Weights of a small mixture-of-experts language model, trained from scratch on English Wikipedia: 45.3M parameters.
Below are experts of layer 3 (counted from 0) of a mixture-of-experts language model. Rows are named router (the router's row for the expert), gate (a neuron's input weights, with its number), up (a neuron's input weights, with its number) and show model dimensions 0-255. Each number is 200 + 30 x the weight over its row's rms, rounded and kept within 0 to 999.
Before each expert's rows: a language model's description of what the expert responds to. This comes from a sample of Wikipedia text that the model never trained on.

# expert 50
Description: Inner pieces like end, ach, oc, ark in calendar, entendre, Dendrocopos, embark, plus decimal points in percentage and statistics tables.
router,223,210,221,240,178,245,208,187,175,243,164,160,192,201,204,175,195,241,175,158,209,183,182,227,239,210,213,203,165,239,176,204,197,236,217,184,208,246,192,207,222,162,202,161,239,238,224,247,161,198,167,170,243,188,238,190,226,172,192,176,197,216,146,186,142,165,205,201,150,184,187,227,208,167,215,164,173,208,153,180,188,226,218,243,213,200,224,209,238,221,236,263,194,170,206,220,247,228,162,169,241,227,274,212,175,187,221,159,155,192,152,255,224,202,225,231,234,189,152,194,148,236,166,239,165,188,268,231,195,227,154,172,172,226,222,220,225,156,241,223,252,218,178,164,187,226,149,234,176,241,211,189,152,212,130,218,230,223,258,193,161,216,169,255,199,247,178,211,210,158,201,187,222,207,197,231,179,221,166,172,188,189,219,227,197,177,171,208,169,258,179,217,183,243,232,185,255,188,205,172,242,174,237,248,197,176,151,190,180,165,224,180,235,227,209,223,192,166,154,235,208,173,198,204,246,181,245,136,214,152,174,199,212,212,253,224,248,178,153,210,191,168,167,185,176,198,208,206,221,185,221,205,178,209,157,211
gate26,175,192,185,209,224,127,165,204,188,167,216,165,169,150,156,212,232,185,253,192,255,207,240,177,226,161,250,227,194,190,175,155,209,221,161,179,226,197,172,277,209,210,201,157,211,182,186,191,196,244,199,151,179,170,208,161,161,214,197,228,191,180,184,188,219,237,213,232,184,210,201,210,245,164,190,180,158,199,167,208,182,193,166,176,155,208,194,167,219,181,186,200,172,117,195,216,192,189,188,208,225,200,125,184,185,262,187,234,206,166,157,217,208,182,197,183,176,190,206,246,203,153,206,176,192,177,215,183,215,264,213,189,250,193,247,229,257,232,172,234,205,168,238,218,249,182,285,186,238,196,191,253,209,227,196,187,268,251,167,179,184,227,188,202,211,210,221,230,239,231,166,193,209,220,169,259,184,120,229,201,166,190,204,121,263,182,215,179,225,177,172,165,214,177,182,200,180,149,163,261,221,187,225,174,204,217,238,210,169,193,149,216,169,280,175,190,188,234,217,185,162,200,224,172,234,241,237,190,201,155,174,208,195,200,192,197,196,189,167,209,213,224,177,231,245,196,195,208,222,218,223,206,174,142,205,197
up26,206,153,249,223,133,197,226,228,210,196,190,215,234,212,234,208,235,235,229,163,187,192,214,245,227,162,122,187,221,186,207,222,224,229,213,185,192,181,201,159,228,176,198,155,188,129,197,161,169,206,171,225,200,236,220,159,229,220,188,164,196,259,246,188,178,196,136,247,184,168,210,223,226,136,214,216,169,183,226,227,202,188,198,211,181,215,213,193,161,192,203,195,165,134,165,268,242,247,147,197,269,189,193,208,181,154,191,190,212,246,230,111,217,229,224,179,240,245,225,178,193,214,150,183,245,162,187,158,224,209,180,193,207,184,198,227,216,251,202,158,208,207,230,203,221,213,195,154,207,176,203,222,218,214,185,184,201,191,213,190,173,167,215,244,187,157,213,198,169,202,221,193,222,222,238,179,259,242,235,186,247,175,260,224,174,154,121,173,142,192,188,176,183,188,203,209,185,227,193,204,222,254,275,198,211,188,216,185,207,209,219,203,244,217,170,179,249,222,212,192,217,210,157,236,197,168,191,186,245,210,125,244,238,211,173,198,195,202,161,204,189,225,220,189,183,174,229,206,200,207,178,162,144,256,206,196

# expert 35
Description: Syllables inside names and words beginning with M or Mas, such as Mas-ip, Emin-em, M-em-oirs, plus list-opening dashes and words like head, MP.
router,244,209,214,250,186,237,204,155,188,257,185,219,183,215,188,184,187,224,155,203,156,170,186,237,252,192,199,197,143,217,159,198,148,237,210,187,178,217,219,257,215,156,203,175,239,198,205,247,201,215,187,192,250,191,213,204,223,235,179,204,198,239,155,194,201,160,200,202,154,182,159,210,191,174,202,150,181,206,168,176,231,213,256,245,195,218,204,193,211,211,253,243,198,204,227,198,237,210,143,176,231,216,254,226,182,168,243,178,160,226,171,235,215,224,231,246,206,193,162,181,187,236,161,207,175,163,278,231,201,223,168,155,169,221,204,214,240,147,211,222,217,216,199,155,225,207,201,235,228,235,206,172,152,218,190,217,229,154,240,211,193,176,198,243,181,201,172,209,191,168,146,186,244,252,214,254,173,223,189,174,210,238,242,263,190,193,180,231,170,241,203,245,190,223,230,151,273,204,260,169,256,169,270,247,185,205,177,181,197,152,200,196,233,201,235,218,186,147,182,217,233,154,216,231,222,172,221,162,200,164,192,219,225,204,190,201,236,179,183,172,179,183,167,208,166,188,144,258,197,176,233,211,168,186,175,237
gate0,222,178,231,163,219,196,210,172,207,214,164,188,217,252,202,239,259,236,253,222,175,263,184,175,232,187,163,165,150,192,211,165,220,187,206,212,185,207,229,190,228,197,210,225,194,132,192,191,243,184,176,196,225,198,200,199,158,226,164,203,168,146,209,202,224,179,188,189,191,250,215,194,170,192,228,207,225,211,223,206,233,253,202,249,197,196,213,230,193,239,225,211,224,214,185,188,196,155,240,185,248,189,224,240,216,221,197,198,278,227,216,208,200,175,193,199,223,130,205,200,181,191,161,200,208,198,212,141,210,150,226,284,210,202,232,197,233,200,206,153,203,218,178,179,181,240,202,180,197,165,180,197,229,168,192,192,189,197,226,212,230,211,223,180,267,231,172,211,167,210,214,206,227,227,154,216,162,181,231,240,185,243,150,223,162,206,224,212,182,230,160,259,184,192,238,109,193,202,208,137,193,241,205,163,251,166,215,218,235,233,223,207,203,183,186,239,237,224,198,181,264,241,213,225,209,130,216,225,200,207,226,246,142,207,127,172,222,243,206,187,186,223,166,235,150,282,214,185,236,180,192,195,273,160,182,202
up0,192,175,199,189,208,232,239,255,184,187,141,179,244,169,210,288,182,201,198,175,217,179,172,224,141,194,237,256,178,207,207,201,186,189,203,181,227,212,189,223,198,218,180,217,186,127,199,233,189,189,211,178,213,190,175,196,204,164,226,235,195,193,231,179,179,228,180,188,193,222,213,215,233,176,204,182,186,234,216,237,227,238,222,167,193,149,205,211,269,202,244,195,208,185,203,230,239,233,254,206,180,220,136,183,216,235,175,243,200,207,208,225,177,229,153,192,187,125,198,195,196,214,197,168,154,178,201,223,189,167,222,205,180,156,259,217,218,189,178,242,191,173,204,185,198,153,206,146,134,121,193,195,230,172,124,168,213,247,179,213,173,201,156,222,224,220,181,234,309,162,209,168,183,185,223,268,172,163,242,207,194,193,185,163,184,181,182,196,203,193,134,211,187,176,233,159,181,227,208,217,190,216,164,212,226,172,221,206,203,182,236,199,256,217,162,194,178,209,216,189,189,177,202,191,133,174,238,254,162,193,170,178,131,256,157,224,161,204,204,188,211,247,192,214,238,176,162,192,220,236,228,219,222,210,145,186

# expert 8
Description: Word-internal pieces like le, if, ly, ver inside words such as rekindle, secondly, vertebrae, plus closing pipes in sports and music tables.
router,233,195,244,256,179,240,220,184,185,239,171,171,154,168,160,158,183,243,158,175,156,210,191,244,240,219,192,216,173,232,178,229,209,250,215,195,171,229,188,198,220,165,233,167,259,208,208,215,172,197,169,221,235,167,226,203,254,154,195,190,194,242,182,192,156,164,196,244,131,204,143,226,197,174,214,180,186,213,178,196,201,222,224,243,203,190,173,180,210,206,193,229,182,201,237,180,226,272,142,162,238,243,208,196,206,210,183,152,176,193,165,230,242,234,222,194,230,223,199,190,188,206,156,212,157,170,258,258,189,251,169,137,197,237,183,230,196,189,244,248,235,207,199,183,249,202,168,243,208,230,190,178,182,219,158,210,199,213,201,192,185,226,165,259,195,210,190,218,232,166,169,183,223,215,211,217,174,241,150,155,186,231,251,242,208,164,171,240,180,180,211,222,177,217,235,220,262,190,251,196,237,179,222,235,217,163,174,199,195,168,199,196,236,222,227,204,182,178,158,233,216,160,194,201,241,166,213,139,213,151,162,169,212,206,258,218,228,162,178,150,181,169,152,174,170,169,190,211,222,214,208,212,145,223,163,249
gate1,165,222,195,194,154,255,132,202,176,210,165,177,195,207,200,191,230,214,234,178,163,169,247,220,173,171,216,216,175,191,188,225,221,189,193,213,135,195,210,173,211,191,198,165,171,197,171,171,227,120,208,245,195,203,180,166,158,191,191,227,252,188,229,211,143,229,226,212,141,224,179,215,158,174,121,219,183,183,165,155,169,199,143,186,239,278,218,218,217,198,192,205,193,239,222,163,200,171,237,201,157,202,228,204,148,173,217,174,276,249,201,224,191,164,225,252,199,245,186,227,269,208,203,160,198,170,228,225,256,136,193,177,197,172,148,208,168,186,194,212,177,246,200,181,201,193,206,163,176,163,146,186,194,199,196,185,213,173,227,206,220,166,241,223,177,201,158,219,178,166,212,183,234,203,187,158,196,196,177,182,205,218,180,227,229,182,262,265,210,150,212,180,180,227,227,232,204,200,216,148,188,268,233,230,226,198,206,224,230,203,175,226,191,205,180,234,228,186,242,161,235,166,233,202,179,172,199,233,204,195,206,167,181,152,219,207,222,235,186,178,269,175,215,196,235,197,226,224,227,141,230,216,226,211,227,266
up1,191,181,180,185,129,156,220,247,234,186,243,193,145,163,188,164,204,235,177,193,245,211,178,205,190,188,172,140,199,199,215,198,230,231,195,217,234,201,240,231,207,206,181,255,192,246,189,197,177,248,175,209,159,179,189,215,245,194,221,163,222,226,122,209,202,187,161,180,245,195,216,197,236,208,225,176,204,223,244,206,165,207,218,217,152,169,193,224,213,225,212,200,189,173,194,229,185,184,133,157,209,146,181,219,280,226,232,189,133,184,179,215,184,250,194,176,167,189,232,138,157,156,223,218,175,213,176,166,178,221,180,254,192,225,210,216,253,269,186,164,202,215,198,183,165,217,150,222,246,214,203,214,191,261,218,242,205,188,214,188,178,192,144,158,145,190,202,191,204,232,170,210,164,205,204,238,222,205,188,221,190,153,253,133,193,186,151,170,150,250,131,224,210,238,184,195,186,189,171,197,190,148,199,160,241,184,146,227,190,164,277,197,176,201,230,201,214,187,201,226,215,197,161,173,175,217,233,168,214,203,196,188,252,246,201,195,174,209,214,226,168,191,203,165,151,186,198,202,154,224,196,193,212,207,186,134

# expert 36
Description: Word pieces after an initial b or other consonant start, such as b-other, b-orrow, B-lad, plus pronouns she, he, we.
router,228,216,225,210,217,233,192,177,188,220,132,181,170,221,179,183,177,215,167,187,179,198,195,244,234,213,252,170,131,204,153,210,152,232,203,224,184,214,211,238,223,179,237,174,232,238,227,219,176,202,197,212,253,220,234,174,258,176,186,153,187,184,192,188,170,159,204,195,154,249,174,221,192,239,204,179,187,202,179,174,220,174,225,234,193,228,199,183,213,197,225,213,199,188,221,183,207,248,130,144,197,252,221,222,188,194,207,176,184,216,166,222,220,200,233,214,232,190,170,196,180,225,147,215,148,155,244,257,183,216,166,139,165,219,256,223,200,148,265,236,203,208,213,161,245,204,170,239,214,234,222,163,168,215,152,247,225,210,239,183,198,181,186,228,191,237,173,199,200,159,172,181,254,187,221,226,169,225,160,173,196,282,221,249,173,134,176,233,145,246,180,231,171,229,235,162,214,184,270,191,231,190,208,231,181,181,158,191,197,185,216,169,232,208,224,181,188,140,196,229,204,167,227,205,214,158,284,144,193,154,193,195,224,213,233,195,236,188,185,192,204,182,189,182,177,217,155,194,215,209,202,216,156,204,167,244
gate1,180,208,177,228,224,206,135,212,211,191,135,238,204,235,160,180,209,213,230,202,239,189,157,195,195,173,205,213,174,204,224,182,234,184,191,169,178,242,191,201,237,221,208,177,189,234,181,193,223,135,225,225,188,166,171,183,195,207,212,194,217,153,268,191,161,204,149,194,200,265,224,202,149,209,204,192,236,192,193,203,178,176,179,216,198,205,186,195,238,227,215,180,217,202,183,169,212,192,215,182,157,204,179,184,213,224,267,247,246,234,202,198,202,190,278,244,220,216,230,162,213,140,202,152,206,228,230,236,267,206,202,208,248,199,197,196,168,173,184,269,125,176,196,176,197,217,225,227,148,181,191,161,184,262,214,230,226,236,231,215,173,236,174,145,152,199,176,172,213,180,165,194,180,199,157,196,228,216,247,217,159,178,109,191,241,220,224,235,177,194,160,204,198,153,211,188,124,236,242,204,195,298,238,151,197,157,204,178,210,148,195,259,212,192,195,245,220,233,224,175,179,195,239,231,178,178,237,244,193,211,191,198,221,172,224,206,237,188,194,188,218,192,187,183,230,196,191,203,191,231,227,157,180,187,200,268
up1,170,173,181,172,123,180,228,189,213,224,235,139,183,170,258,173,216,210,174,154,182,231,242,188,211,188,154,146,234,173,150,254,195,259,201,282,234,168,226,184,166,197,202,262,193,187,225,215,224,211,150,187,213,236,244,219,248,216,175,208,192,237,177,210,198,212,243,211,210,111,179,191,201,208,210,183,198,222,218,210,190,156,192,181,204,198,165,233,181,203,207,231,148,202,217,194,229,211,179,188,186,181,185,212,215,236,180,171,168,205,188,226,209,203,151,181,158,226,170,192,180,231,237,224,185,206,122,229,137,195,203,173,184,182,172,192,190,279,181,128,223,256,204,201,182,197,229,213,265,243,176,220,202,200,201,191,196,205,184,193,223,168,184,213,208,219,217,211,175,226,184,197,208,183,230,205,212,210,135,199,227,183,263,209,158,212,192,171,188,209,260,204,221,215,175,242,249,202,128,161,223,113,228,227,214,212,187,239,227,189,201,165,210,210,214,206,234,195,186,216,135,196,162,163,199,230,137,147,184,178,207,214,194,212,187,222,195,222,229,241,179,186,180,149,148,167,230,220,180,171,192,228,233,174,195,169